{
  "num_hidden_layers": 11,
  "experts_per_token": 2,
  "d_expert": 192,
  "hidden_act": "relu",
  "moe_layers": [0, 1, 2, 3, 4, 5, 6, 7, 8, 9, 10],
  "router_score": "sigmoid",
  "routed_scale": 1.41,
  "init_std_router": 0.0223,
  "lr_router": 0.000463,
  "norm": "rmsnorm",
  "tie_word_embeddings": false,
  "learning_rate": 0.00688,
  "beta1": 0.95,
  "max_seq_len": 512,
  "max_steps": 5456
}
Below are experts of layer 4 (counted from 0) of a mixture-of-experts language model. Rows are named router (the router's row for the expert), up (a neuron's input weights, with its number) and show model dimensions 0-79. Each number is 50 + 12 x the weight over its row's rms, rounded and kept within 0 to 99.
Before each expert's rows: a language model's description of what the expert responds to. This comes from a sample of Wikipedia text that the model never trained on.

# expert 16
It responds to: The preposition with, dashes in lists, not, and stem pieces such as duc, per, po, ive in produce, active, discovered.
router:42 49 25 53 74 41 48 36 32 54 41 48 43 42 56 39 61 36 74 76 44 68 32 62 30 58 41 50 33 49 43 39 56 51 46 54 50 59 65 29 40 63 54 34 49 54 60 66 58 41 46 59 51 67 65 48 50 40 60 50 29 40 79 30 53 59 42 84 50 64 40 47 52 49 50 41 49 46 38 43
up1:54 53 27 58 56 35 53 60 36 63 43 45 51 39 46 46 43 39 53 47 45 55 43 38 45 36 41 56 45 34 48 47 56 73 35 41 44 50 31 45 45 48 42 49 75 43 71 59 34 55 41 45 55 48 54 54 43 47 73 52 21 62 36 56 44 83 58 49 41 30 66 48 52 59 49 50 49 79 51 31
up2:49 68 61 42 43 42 57 29 53 42 54 37 54 54 18 45 44 56 57 51 36 70 59 40 41 36 59 65 55 37 51 37 60 59 33 45 30 32 54 18 46 66 29 43 51 37 43 64 47 58 47 20 54 41 58 45 52 43 47 45 47 42 58 22 67 48 38 52 66 51 67 54 48 56 50 46 61 51 65 49
up3:44 38 34 60 54 54 59 55 53 66 59 38 35 32 80 28 41 32 65 43 64 44 37 28 58 60 47 52 49 41 50 58 53 35 53 32 53 51 59 38 52 49 38 45 47 56 35 49 41 35 47 60 52 34 40 21 48 28 38 49 38 75 43 36 68 46 40 49 61 48 44 74 71 60 41 55 40 73 37 45
up4:47 65 36 64 55 36 38 38 52 48 53 62 66 58 34 42 52 46 42 63 64 39 73 41 25 51 58 55 53 57 50 44 39 74 74 33 25 38 76 68 50 50 61 43 48 40 49 62 49 43 62 33 50 86 42 46 73 78 53 44 43 78 56 55 54 53 53 38 56 50 44 33 52 44 38 32 52 44 50 47
up5:57 32 41 56 24 55 57 38 43 53 35 55 44 59 58 47 44 52 36 61 42 63 63 49 48 63 56 61 56 68 25 44 47 57 58 53 52 54 52 43 30 26 76 41 37 60 47 50 28 45 59 41 50 58 50 43 44 39 39 48 44 61 83 48 56 77 61 74 44 54 68 55 60 57 64 62 47 29 54 33
up6:44 51 64 44 57 50 38 57 47 56 53 60 86 44 64 50 39 45 46 60 41 65 81 62 53 36 49 35 49 43 73 61 77 61 58 51 23 47 39 32 58 34 22 68 51 32 70 46 46 54 51 52 61 45 63 56 31 25 36 44 60 46 48 41 61 39 75 39 62 48 43 61 28 69 50 57 56 54 53 42
up7:72 68 39 79 35 49 62 47 48 59 65 10 48 66 38 57 36 56 50 49 53 57 42 30 60 29 60 51 31 38 41 45 62 42 55 47 58 58 56 29 82 42 42 47 53 57 51 37 65 48 44 68 51 59 48 49 57 67 52 41 50 35 42 47 59 62 44 66 42 57 46 60 40 39 45 36 33 40 32 50
up8:44 42 39 50 57 59 55 42 61 74 49 33 63 44 59 60 59 34 68 84 61 21 39 48 41 27 57 48 49 40 58 34 70 51 36 67 54 48 52 69 41 50 56 55 37 45 78 75 53 48 55 42 58 46 38 59 61 69 39 61 52 53 65 41 59 35 73 38 51 41 43 48 29 44 43 74 41 58 73 32
up9:43 48 58 36 33 39 60 39 48 57 49 39 60 35 46 59 52 58 47 53 49 47 26 69 43 46 63 37 38 42 51 38 39 41 68 27 42 67 41 50 50 66 49 31 47 28 69 47 41 26 51 44 32 50 51 34 28 49 71 54 51 63 40 30 74 51 45 49 62 54 56 48 57 50 58 55 33 52 47 56
up10:55 35 47 60 41 41 58 59 38 65 45 51 40 36 56 51 58 78 62 26 49 48 65 50 51 67 61 34 34 28 50 47 44 56 47 58 32 60 50 48 74 60 56 32 44 47 58 43 51 41 40 33 61 77 57 36 36 61 55 37 56 55 40 42 52 49 65 36 44 47 70 22 49 66 71 32 56 64 56 62
up11:29 57 46 57 29 42 63 31 64 56 41 50 26 52 56 49 45 43 36 35 51 25 73 49 44 46 38 52 60 67 30 67 55 54 33 42 44 50 61 58 72 79 23 49 51 70 54 48 58 45 44 47 50 53 51 43 51 62 38 61 41 53 54 37 39 69 33 44 78 73 44 67 65 33 50 51 51 54 66 45
up12:37 47 24 55 45 59 56 64 43 60 52 48 53 47 53 71 57 62 51 42 46 39 60 58 54 49 59 43 46 44 45 54 47 44 40 51 53 51 61 59 47 60 35 50 72 56 48 38 62 21 49 40 47 72 52 55 43 42 55 46 51 51 38 49 56 68 42 56 47 81 34 53 49 67 64 28 45 50 41 49
up13:44 47 38 64 38 38 28 60 54 50 46 41 48 48 52 24 48 55 34 59 52 61 56 41 32 54 60 27 37 40 32 46 65 27 56 53 38 49 66 43 50 40 41 27 54 56 60 43 30 41 71 46 46 42 36 52 57 60 69 42 62 63 51 85 36 63 42 56 67 60 59 40 49 40 52 55 36 44 49 60
up14:60 59 23 47 49 55 65 47 52 57 29 52 53 57 34 65 48 41 27 34 54 53 67 53 65 44 37 62 40 32 51 53 50 51 37 75 24 55 39 45 46 73 75 49 45 39 42 32 46 54 32 58 63 46 44 39 43 67 52 31 59 46 57 59 47 61 52 33 56 49 62 65 55 40 41 39 74 72 47 34
up15:46 39 56 59 64 41 48 26 40 50 87 53 45 63 53 62 65 48 72 51 31 72 38 45 74 55 39 29 47 42 58 46 60 42 31 41 45 69 35 53 56 41 43 64 63 53 54 70 41 69 45 46 52 41 44 40 54 42 48 53 61 53 60 48 48 77 78 45 48 59 50 51 49 35 68 45 64 80 38 57
up16:65 48 55 47 25 48 44 45 55 46 39 70 60 46 66 39 38 40 41 49 56 43 51 56 64 63 21 60 30 52 33 40 71 50 45 47 56 39 39 33 38 55 60 48 35 59 38 50 57 51 60 34 45 32 47 27 57 49 40 36 40 69 80 58 57 46 44 53 38 36 35 56 51 31 54 39 44 57 26 44
up17:41 51 50 57 60 53 69 38 68 65 51 64 41 53 51 51 42 64 56 38 59 67 59 51 53 63 40 39 49 48 50 34 31 46 44 46 63 50 74 50 51 41 67 60 38 57 62 54 34 60 58 44 49 68 53 75 42 55 64 25 35 48 52 55 52 42 63 59 45 53 61 73 61 27 49 56 49 47 33 30
up18:26 61 24 56 51 43 42 44 44 73 64 43 63 36 43 55 56 48 55 42 57 37 53 38 45 53 51 64 46 46 42 57 53 51 72 39 49 76 57 34 47 38 46 57 37 56 35 53 52 61 69 48 44 34 42 71 51 59 54 40 42 58 47 26 44 61 65 53 59 64 59 55 55 55 30 60 18 23 37 46
up19:70 51 56 40 55 50 46 48 56 39 52 64 68 59 49 56 51 36 42 60 48 60 74 76 54 35 52 55 40 71 51 67 53 50 41 66 48 51 58 42 51 73 28 62 65 43 33 36 45 59 47 52 30 57 64 40 44 43 55 66 48 61 50 66 53 46 40 54 57 41 49 47 21 41 45 67 52 76 74 44
up20:56 46 33 68 41 40 49 57 58 34 35 26 52 51 32 52 53 61 51 64 51 61 61 49 47 61 50 56 57 44 31 56 31 43 51 46 56 48 48 43 53 60 50 44 45 55 33 28 53 48 53 72 61 71 61 42 49 62 33 45 55 77 68 49 34 68 39 39 47 51 50 58 52 54 54 41 80 52 45 47
up21:36 46 53 54 47 62 39 37 24 64 33 65 57 42 39 45 41 28 65 68 38 65 47 41 55 75 46 52 55 47 48 32 58 39 42 63 48 49 51 39 50 47 58 64 47 47 46 67 66 50 43 48 60 57 59 44 53 49 52 53 40 32 49 56 42 66 44 66 41 68 40 34 50 39 67 33 66 41 53 37
up22:45 43 59 59 79 52 49 58 53 46 48 76 54 56 44 48 42 57 44 42 67 54 37 57 61 42 28 39 64 63 45 55 25 47 38 31 48 58 51 70 40 57 59 62 42 49 26 63 47 71 47 34 40 47 44 33 69 49 41 65 50 56 56 56 52 30 47 52 43 47 57 53 57 79 51 54 46 45 15 67
up23:67 57 48 52 45 62 28 57 60 38 55 48 59 47 45 52 63 64 63 16 63 37 60 44 67 41 52 53 48 64 59 49 32 79 42 45 61 67 45 62 45 74 56 56 50 32 30 50 55 60 31 64 62 97 43 51 39 61 31 72 45 47 47 42 79 45 49 56 48 52 77 49 67 52 36 30 25 46 56 55
up24:76 49 33 63 43 41 49 81 51 40 74 64 43 52 59 45 52 55 50 19 60 63 49 52 52 51 46 50 63 61 28 58 31 28 42 51 50 60 41 51 42 47 57 55 38 38 43 45 27 60 48 49 58 59 36 35 46 53 51 49 59 56 47 49 35 35 31 44 66 53 60 47 53 57 36 45 44 50 37 74
up25:58 46 65 30 50 61 61 61 60 58 27 66 65 40 63 35 46 48 51 82 61 55 71 34 50 49 34 47 47 42 34 51 45 43 41 25 68 50 62 68 47 49 61 50 49 51 70 42 36 60 55 46 57 47 35 41 58 47 36 64 31 35 49 64 57 26 52 48 49 46 35 65 55 50 31 59 62 44 50 60
up26:44 81 51 54 58 52 59 67 60 65 49 59 52 57 52 49 56 63 52 55 40 62 52 41 44 81 70 38 42 67 57 39 50 50 50 50 48 64 46 40 46 34 34 58 38 41 45 51 40 56 40 48 52 57 74 33 47 47 45 55 39 34 57 44 69 55 49 81 55 46 71 51 52 51 61 68 62 81 50 44
up27:34 43 68 36 72 26 66 48 57 53 48 67 46 61 51 47 46 46 63 49 51 51 45 61 43 57 56 26 59 50 45 43 52 30 43 55 60 44 42 52 53 59 44 49 74 54 37 46 39 60 40 35 64 41 47 71 37 68 78 36 56 42 20 55 44 63 58 43 56 45 55 31 69 68 50 60 36 51 53 51
up28:67 44 35 52 34 73 31 54 35 58 40 36 51 49 58 62 64 47 55 38 48 48 49 75 60 45 57 51 41 39 35 45 54 58 35 59 53 70 39 68 64 61 42 15 52 56 33 50 31 74 38 37 23 45 56 41 36 48 58 44 38 40 62 50 48 75 65 57 75 49 63 70 38 64 62 26 39 52 40 62
up29:37 31 54 45 32 65 65 26 53 49 40 53 65 62 53 67 66 60 53 53 50 54 56 46 50 52 50 26 54 45 56 45 60 57 46 48 63 55 59 50 51 48 57 58 46 39 49 34 46 54 68 49 44 63 40 49 36 46 48 39 48 59 57 53 67 66 46 44 51 56 52 51 48 40 56 73 45 30 55 73
up30:46 49 62 53 36 56 43 19 64 48 54 40 56 50 32 61 41 39 49 49 41 55 43 30 49 16 65 39 60 39 36 52 53 38 52 52 33 53 24 42 55 46 27 31 30 45 56 37 62 73 56 52 62 67 25 42 51 61 54 60 33 47 51 48 52 42 59 48 51 46 46 72 77 46 47 59 40 57 45 53
up31:56 52 60 53 43 40 51 60 46 23 30 31 60 50 50 72 58 46 46 37 53 62 65 43 51 46 67 50 32 39 45 59 46 54 47 45 54 55 68 45 35 54 52 49 60 63 63 55 58 64 68 61 31 27 51 57 66 50 50 47 53 42 48 31 58 34 36 45 68 57 43 53 38 29 76 64 49 51 48 53
up32:56 56 52 65 56 60 22 72 58 45 75 52 55 33 60 49 70 59 46 46 55 46 45 51 80 62 26 47 68 29 69 38 58 60 33 42 51 66 59 31 62 34 33 47 72 29 62 54 58 59 51 70 40 47 60 58 59 57 55 42 56 55 38 47 35 32 52 75 38 52 64 45 49 43 46 41 57 57 47 38
up33:57 53 54 58 46 54 56 67 60 43 47 49 45 23 56 51 73 54 72 48 52 47 39 58 38 25 35 27 58 46 43 46 50 56 45 80 53 65 51 70 56 64 49 46 42 60 59 52 53 35 51 41 86 46 73 42 39 43 52 56 61 64 64 54 48 47 46 54 59 56 41 79 54 60 66 60 48 57 44 38
up34:46 52 28 44 47 44 38 61 57 49 47 41 66 43 48 60 58 43 49 39 71 47 70 56 76 34 53 49 53 69 45 35 42 33 44 41 31 40 57 40 69 75 36 46 57 59 59 33 43 42 66 27 72 55 41 33 35 60 65 37 50 24 42 71 39 65 73 54 44 39 51 44 47 47 51 62 39 56 53 42
up35:51 34 55 49 37 13 62 30 64 60 31 43 35 41 32 44 48 70 57 56 50 43 51 68 69 24 60 52 61 59 50 54 43 54 56 47 53 51 61 42 53 54 51 48 40 36 55 55 54 39 62 31 43 21 68 76 59 36 38 43 49 63 53 43 57 54 59 49 46 52 55 57 51 60 52 31 54 48 46 75
up36:58 52 54 63 47 33 61 49 26 73 44 61 49 64 48 62 41 47 58 70 43 70 27 40 44 51 74 36 53 58 45 46 36 62 58 36 56 57 71 64 47 60 50 65 64 62 47 60 45 55 53 71 61 38 53 42 54 33 54 68 42 48 48 34 22 69 57 37 63 56 55 35 59 60 55 39 42 57 50 54
up37:40 50 64 53 59 44 48 47 38 64 37 38 31 50 51 54 68 46 58 39 46 52 43 57 81 66 47 43 52 70 56 56 72 38 44 43 46 33 63 56 56 52 63 46 50 53 55 50 71 18 59 48 56 61 59 72 45 56 41 28 49 42 51 50 38 76 47 63 69 37 29 39 50 53 66 45 64 47 68 67
up38:65 72 62 33 55 53 61 49 16 50 63 38 53 57 45 44 33 51 73 60 57 37 54 46 38 53 51 50 47 53 57 44 60 44 38 64 40 40 59 38 52 54 31 46 63 49 39 57 39 53 29 60 42 67 43 62 43 55 61 44 14 61 66 35 49 56 47 49 58 50 49 53 61 60 28 79 55 35 62 60
up39:71 55 40 43 63 50 40 49 47 66 67 49 29 40 45 71 44 44 45 54 61 47 52 68 31 47 51 74 31 20 58 38 43 47 51 62 69 71 53 41 47 46 37 38 46 57 65 26 27 62 41 68 30 52 64 58 40 66 41 59 69 60 65 36 36 76 46 49 27 50 47 57 43 50 50 74 39 65 61 38
up40:28 59 39 39 56 38 27 52 43 61 59 46 74 53 55 54 45 52 50 61 28 51 42 56 16 31 50 33 43 49 30 50 68 52 35 40 70 37 61 55 49 49 47 55 64 39 57 40 45 45 61 67 35 58 53 44 31 31 53 59 55 35 65 38 31 62 59 61 63 38 51 72 34 40 61 64 81 43 36 47
up41:60 47 46 41 60 52 43 41 58 30 49 67 54 48 61 47 39 37 46 51 37 45 66 47 51 50 49 30 45 29 52 55 61 81 50 46 33 52 55 52 25 55 52 27 47 51 49 30 64 42 40 24 49 46 66 36 42 49 58 46 23 52 59 55 70 66 40 63 42 49 51 44 55 55 38 47 48 46 31 60
up42:42 42 48 49 47 29 42 60 48 65 41 38 55 55 49 46 63 45 27 52 65 43 29 51 39 63 57 31 32 50 46 47 58 16 29 57 49 58 55 31 68 58 71 68 46 60 43 51 52 53 39 67 60 50 29 47 42 55 35 68 32 49 36 41 73 67 47 57 49 53 72 45 51 37 51 46 64 45 57 46
up43:45 43 49 56 48 40 44 48 33 49 48 35 35 42 69 62 58 45 52 61 68 37 54 59 38 30 68 35 52 43 63 66 38 38 56 50 52 85 68 61 63 53 64 68 52 52 34 46 54 95 20 35 48 42 48 58 48 67 36 45 44 45 63 46 34 61 57 62 59 45 54 54 71 78 74 62 69 57 43 63
up44:48 69 44 59 34 59 55 29 52 61 54 42 41 56 60 72 70 83 54 34 57 47 52 57 49 55 39 51 55 74 48 45 47 69 45 64 63 55 44 60 59 41 44 46 51 64 24 63 46 33 45 45 48 44 41 58 55 33 46 54 48 55 56 42 55 44 40 60 30 36 69 65 52 75 40 37 27 54 61 38
up45:33 37 60 53 63 61 36 63 62 57 41 42 64 69 59 50 63 36 55 42 42 34 59 69 40 45 64 50 63 55 41 54 45 39 44 54 47 58 29 50 46 48 48 26 53 45 79 49 56 56 46 60 51 46 54 76 61 57 44 49 44 46 69 58 67 57 46 44 58 64 51 58 46 39 64 40 40 55 60 54
up46:65 51 49 39 35 34 68 54 60 64 60 62 28 49 46 63 51 48 50 46 34 25 38 34 49 54 43 44 39 53 48 44 67 46 48 36 60 52 61 54 45 53 62 68 44 60 51 52 44 37 48 62 57 57 61 53 46 42 53 47 62 71 54 49 65 42 62 42 44 45 75 64 59 55 67 61 71 43 50 55
up47:31 52 35 54 62 65 39 61 31 56 46 63 57 61 61 57 57 31 62 47 45 47 44 43 46 42 41 57 70 50 53 44 33 55 43 73 28 56 42 41 79 41 55 40 40 55 62 66 48 46 45 48 51 65 39 69 66 64 60 66 50 42 72 56 48 46 40 31 49 39 34 45 50 51 48 71 42 53 33 67
up48:75 46 40 42 53 24 78 46 60 55 56 53 47 64 26 67 49 61 52 64 48 45 58 52 57 65 65 33 58 42 50 54 29 59 49 45 53 47 55 41 48 48 75 21 35 45 72 31 62 68 57 45 50 46 45 39 51 62 49 47 49 31 79 39 59 57 71 52 39 66 38 61 47 32 70 50 42 39 64 41
up49:32 54 42 35 52 44 63 58 61 62 49 53 73 46 53 67 53 64 42 67 38 26 65 57 76 66 18 38 56 42 51 53 51 29 50 56 53 35 53 31 54 43 30 42 73 36 33 55 51 53 39 45 45 49 53 58 49 64 38 53 39 46 49 47 75 45 44 42 60 49 21 66 43 53 43 29 87 53 56 63
up50:47 63 58 61 41 37 50 61 64 53 48 63 43 48 41 48 59 48 58 42 54 50 60 50 78 34 50 61 55 71 54 30 52 71 54 28 53 65 59 60 46 26 33 58 75 71 60 66 35 45 35 51 33 41 43 74 45 49 54 62 52 59 55 38 61 44 47 54 26 37 61 48 52 47 61 69 68 43 43 57
up51:57 37 69 47 71 50 53 57 38 58 58 54 44 49 59 49 43 56 65 49 33 62 48 71 49 55 45 50 58 48 65 52 35 39 45 39 68 47 43 45 43 64 42 44 60 57 56 42 49 50 34 50 48 63 58 32 51 42 36 60 39 43 51 70 44 46 47 64 29 71 40 53 38 60 51 74 48 22 37 52
up52:47 47 42 29 42 31 50 45 48 80 57 45 57 73 39 65 45 29 33 47 51 51 66 47 61 41 75 40 51 56 72 42 49 56 42 53 43 69 33 81 52 56 46 55 54 40 64 64 38 44 47 46 40 61 24 38 58 61 42 43 45 43 47 47 44 32 52 49 44 47 49 60 46 41 71 70 53 77 36 40
up53:57 67 45 53 65 28 36 41 59 39 57 53 46 55 48 57 64 38 42 77 60 52 62 56 47 49 49 35 43 54 44 32 77 64 37 48 73 54 53 23 41 73 41 54 59 55 61 36 18 70 56 48 47 33 53 56 36 65 45 28 51 47 67 53 66 57 38 50 41 55 48 46 22 59 53 34 61 71 62 44
up54:46 44 41 45 54 69 44 66 59 46 43 56 57 65 53 36 51 47 53 71 62 86 41 58 41 38 61 35 50 69 45 30 62 58 44 44 46 58 50 64 40 43 68 52 44 44 73 44 33 48 48 30 66 43 39 44 50 40 47 65 51 48 46 56 43 63 67 73 57 57 41 56 59 37 48 61 63 46 40 62
up55:39 52 40 48 37 71 69 31 49 58 49 44 35 49 37 52 56 59 46 48 84 36 54 28 64 46 44 42 49 43 46 41 68 33 68 55 50 60 71 49 47 35 28 40 64 44 34 50 38 56 40 34 39 55 79 33 45 66 48 28 70 58 77 66 48 57 47 53 50 47 28 67 34 51 28 38 68 39 38 49
up56:52 30 39 44 69 40 45 72 35 47 49 70 32 61 36 67 68 54 66 45 44 46 52 35 47 28 76 49 57 41 43 52 48 56 62 43 37 48 68 71 50 69 65 55 43 41 43 45 40 44 55 64 41 49 33 46 77 39 52 47 33 29 62 42 69 76 54 31 32 62 50 61 57 47 31 46 55 57 39 64
up57:44 35 42 69 53 62 64 40 66 27 57 65 46 62 50 62 72 37 51 48 48 40 42 53 55 52 34 45 65 43 64 33 60 40 29 49 41 62 69 46 68 42 51 40 40 38 36 35 48 40 13 67 63 56 69 38 36 67 55 23 54 49 50 59 61 55 67 53 59 53 60 64 39 62 65 25 68 55 56 46
up58:68 53 56 46 56 54 47 52 40 45 62 67 35 45 53 53 41 45 86 81 47 67 45 47 50 42 20 53 50 69 61 40 39 66 56 21 42 39 35 45 50 42 57 40 49 50 48 45 48 61 52 16 69 63 45 55 58 55 37 35 62 61 43 50 67 47 66 55 15 46 81 42 49 51 61 42 38 81 41 64
up59:62 58 40 43 46 56 17 42 53 39 32 42 45 47 42 56 60 44 74 54 49 53 49 64 42 59 32 56 40 67 55 33 43 62 53 66 70 58 41 60 47 52 50 49 42 53 57 38 41 44 44 35 89 42 48 62 71 64 39 45 52 56 59 64 43 46 43 53 48 60 56 38 44 59 32 53 58 47 52 46
up60:54 45 54 46 34 45 56 27 36 39 48 49 61 47 44 44 54 45 60 60 56 52 54 58 50 62 56 24 74 65 66 55 58 41 44 59 40 49 44 56 50 44 63 55 60 76 48 59 64 60 48 54 66 73 45 60 61 55 30 64 56 60 53 56 65 38 40 40 33 54 36 29 51 52 69 37 60 25 55 77
up61:54 66 41 37 51 38 57 73 72 54 36 64 39 75 66 52 56 50 44 62 50 62 62 46 32 34 42 46 55 61 46 38 33 49 53 49 63 48 44 32 51 57 63 44 43 58 49 55 43 58 44 51 49 70 48 56 40 61 31 48 67 53 31 41 53 56 46 42 43 47 43 27 36 45 52 45 60 21 65 54
up62:60 59 40 46 62 63 40 38 54 70 53 33 54 48 50 61 53 52 37 45 74 45 54 64 48 60 41 27 54 68 58 33 41 40 58 39 53 50 49 50 50 44 33 57 47 46 26 64 55 37 47 25 34 72 38 33 51 64 57 54 36 51 38 43 73 67 44 44 57 35 36 38 30 67 30 26 49 63 39 47
up63:57 55 53 53 56 52 61 44 43 46 71 49 53 46 42 65 52 43 23 52 28 55 53 41 61 34 60 65 53 51 68 49 34 45 66 56 49 49 41 41 70 40 62 63 57 34 58 56 42 69 33 35 63 38 59 40 57 47 43 51 50 71 46 43 57 35 22 65 43 49 43 44 56 67 62 47 35 38 52 63
up64:42 58 57 39 60 62 48 63 65 52 45 34 46 58 43 45 43 57 36 59 44 61 40 60 50 45 71 72 73 32 54 55 34 50 60 65 41 45 72 61 61 59 38 63 46 47 74 47 57 54 49 42 37 46 33 40 47 50 51 50 53 61 49 41 46 57 47 64 44 70 39 56 58 41 53 43 81 41 69 45
up65:41 58 71 24 42 44 36 46 55 71 35 76 55 46 65 36 45 53 64 60 39 55 20 37 50 55 43 57 54 54 56 58 47 63 40 50 63 52 49 41 32 41 50 49 57 67 63 71 50 30 33 46 31 50 48 59 62 50 54 46 32 55 41 36 31 46 68 54 47 59 58 65 24 52 56 52 55 40 46 54
up66:43 59 49 31 44 61 40 47 59 48 44 48 41 63 36 42 38 64 54 63 52 47 47 38 33 55 39 46 69 40 36 41 27 38 69 51 72 38 49 41 53 41 57 35 38 71 61 36 35 52 50 61 40 61 44 48 34 36 58 42 41 46 53 67 50 26 55 53 31 52 43 40 32 43 76 57 62 43 62 57
up67:31 50 46 34 86 56 78 52 49 55 41 48 40 51 50 40 45 46 50 36 73 45 31 44 41 52 46 42 64 55 41 53 61 67 39 37 42 44 23 59 42 28 50 36 39 43 52 40 56 58 53 21 52 61 64 60 40 45 44 45 54 53 61 50 35 49 41 53 55 46 43 45 51 56 36 50 55 34 59 52
up68:56 50 33 47 43 55 36 57 52 44 53 63 31 54 57 54 40 30 42 49 49 39 29 46 81 47 55 43 51 66 50 44 60 78 43 49 60 57 68 57 81 57 24 50 38 43 19 51 62 53 37 38 39 48 64 38 51 26 60 63 41 48 41 43 44 45 48 59 52 35 49 58 43 42 62 36 37 43 66 37
up69:70 40 47 40 49 45 32 38 54 49 67 57 61 63 68 52 44 44 75 41 63 32 37 81 65 53 50 50 57 43 42 38 56 22 36 56 38 74 62 58 65 55 49 50 39 53 43 82 60 49 37 50 65 35 47 68 34 47 65 53 33 51 60 59 45 44 61 71 26 38 58 50 68 56 63 41 67 36 72 54
up70:57 33 58 54 90 33 56 39 45 73 57 22 36 41 51 42 57 31 51 45 52 61 45 45 32 58 43 68 43 31 32 48 57 58 44 26 50 58 41 35 73 54 46 56 50 73 63 60 56 37 63 35 55 53 70 51 45 37 73 62 46 55 75 55 61 58 49 55 25 60 56 45 72 32 55 50 60 26 52 58
up71:65 53 57 47 73 84 46 48 48 49 48 11 66 57 51 64 63 35 77 53 30 56 40 38 28 44 54 45 51 65 68 40 64 51 45 65 72 59 38 47 32 54 57 53 40 31 38 59 26 66 46 70 39 65 50 51 48 26 51 52 42 42 59 44 52 58 61 59 68 55 52 41 53 58 44 50 48 62 42 39
up72:42 69 69 48 49 57 45 67 45 38 57 37 61 55 60 49 41 39 40 31 42 54 52 53 59 53 47 54 29 40 65 50 50 44 68 60 19 58 63 46 33 49 52 78 52 85 49 49 49 35 49 64 60 40 60 39 58 60 64 19 65 50 40 45 61 75 38 45 37 60 41 49 45 50 24 59 36 30 66 59
up73:66 64 54 52 77 67 66 36 48 47 49 51 64 45 59 49 32 47 37 74 71 62 64 62 45 48 39 39 56 47 42 40 33 61 56 56 40 57 47 30 57 59 82 48 41 63 60 32 32 32 49 51 40 39 52 58 49 53 41 55 60 68 52 55 58 55 43 44 37 53 45 43 42 50 66 64 50 16 39 44
up74:42 51 70 40 25 45 55 44 41 49 49 66 50 52 44 40 58 18 43 61 39 63 19 50 77 57 35 61 45 09 62 65 49 38 48 58 44 50 62 33 42 48 47 40 41 72 67 39 58 50 58 57 27 50 79 40 52 55 32 46 59 47 56 40 36 30 68 50 29 66 60 49 29 44 53 33 54 60 46 18
up75:66 54 61 28 62 44 58 30 51 29 56 51 39 39 58 63 49 43 56 58 58 58 58 44 46 52 24 43 43 44 44 40 35 49 47 75 28 45 40 43 35 69 39 69 55 70 46 53 47 50 60 49 43 55 44 73 41 36 43 60 41 31 55 49 62 54 64 53 33 48 69 57 45 56 65 53 45 37 35 56
up76:39 45 39 58 52 49 60 55 40 39 22 63 45 72 42 54 52 47 56 56 48 42 40 51 50 48 44 48 59 40 51 45 33 43 43 46 76 43 53 47 51 73 32 37 50 61 40 56 62 35 46 41 37 52 59 55 64 33 55 44 45 52 55 36 45 41 51 43 65 64 26 64 33 59 56 65 44 39 56 46
up77:56 55 45 43 44 40 43 49 21 40 69 53 26 54 41 40 45 56 59 40 59 49 70 49 28 45 57 56 32 50 38 44 56 35 28 37 51 40 46 57 40 59 47 74 65 73 45 29 66 60 56 37 30 54 51 50 44 53 66 54 62 38 51 39 64 61 46 43 39 61 69 59 67 61 32 55 48 60 59 50
up78:45 30 31 30 35 40 40 47 61 57 58 72 51 35 43 44 60 40 58 47 72 48 72 54 32 52 22 55 50 71 58 35 46 42 25 48 33 47 56 56 45 32 54 49 40 32 63 52 72 54 52 33 61 55 71 36 57 68 60 66 45 44 47 51 31 54 41 53 43 63 77 52 64 41 48 28 52 52 49 67
up79:64 59 48 66 33 44 51 32 56 51 48 34 53 66 52 41 58 43 51 76 66 49 42 32 56 38 41 44 66 36 39 39 58 58 45 45 65 21 49 48 48 27 55 50 68 33 54 37 55 43 45 52 51 50 37 67 48 46 50 58 60 61 37 51 48 44 56 47 64 77 34 21 48 52 54 51 61 48 57 37
up80:46 38 76 51 55 23 39 58 52 58 19 44 43 42 74 54 57 38 55 64 35 53 49 53 63 41 45 52 61 69 41 48 56 58 64 63 55 48 67 37 46 40 38 15 52 57 61 52 49 57 33 57 69 51 74 47 33 55 52 63 34 50 44 69 61 63 47 72 44 30 38 66 51 54 34 49 30 57 49 41
up81:44 41 51 52 47 44 35 44 74 85 46 47 42 58 34 54 64 47 50 54 57 56 52 56 51 47 64 47 70 45 42 34 45 37 44 56 48 58 56 42 60 41 52 52 22 46 37 79 26 30 41 61 55 61 51 41 58 33 46 45 34 42 48 76 55 33 62 40 49 62 52 46 55 55 41 60 57 76 40 49
up82:49 42 20 42 48 33 50 20 39 53 65 71 32 58 49 51 50 36 53 52 30 45 54 37 55 45 48 45 46 64 45 56 35 58 54 32 62 42 73 43 43 58 41 46 49 40 50 54 60 36 30 71 72 41 57 49 44 52 50 47 47 59 55 52 69 30 57 32 38 68 62 55 70 48 51 50 65 55 35 47
up83:59 83 63 63 38 58 58 54 47 39 34 51 72 48 57 41 59 67 27 54 35 51 36 49 41 65 58 38 64 42 54 47 38 46 52 39 62 64 31 76 49 42 57 59 59 30 63 73 53 49 41 66 57 68 42 55 49 57 69 43 52 54 58 31 26 44 28 55 63 66 46 52 22 55 66 39 47 40 43 64
up84:54 41 57 68 54 53 39 35 30 49 39 60 49 63 52 53 52 38 37 40 44 38 43 44 67 53 39 51 62 21 48 52 52 39 54 39 37 50 54 45 76 34 28 43 40 83 46 49 70 50 61 34 42 38 47 43 32 56 58 57 54 65 71 64 45 52 51 32 57 41 38 25 34 34 48 58 73 75 43 32
up85:77 61 68 50 66 57 62 71 33 63 51 54 39 71 61 27 67 46 57 57 55 38 46 53 53 67 56 70 48 54 64 44 41 37 79 57 43 57 39 72 55 35 28 47 48 40 26 49 61 48 47 59 48 41 48 49 72 59 66 42 39 43 60 43 42 49 55 51 48 40 43 32 46 55 57 30 49 33 50 52
up86:44 59 61 58 36 25 46 46 52 61 42 48 57 48 55 56 71 65 59 53 33 30 73 42 37 35 54 57 57 57 53 34 49 52 36 47 57 64 65 41 58 60 34 59 50 63 55 52 69 55 36 44 39 45 65 47 63 55 46 26 61 46 59 44 76 46 47 63 59 28 61 41 67 37 55 54 43 32 43 51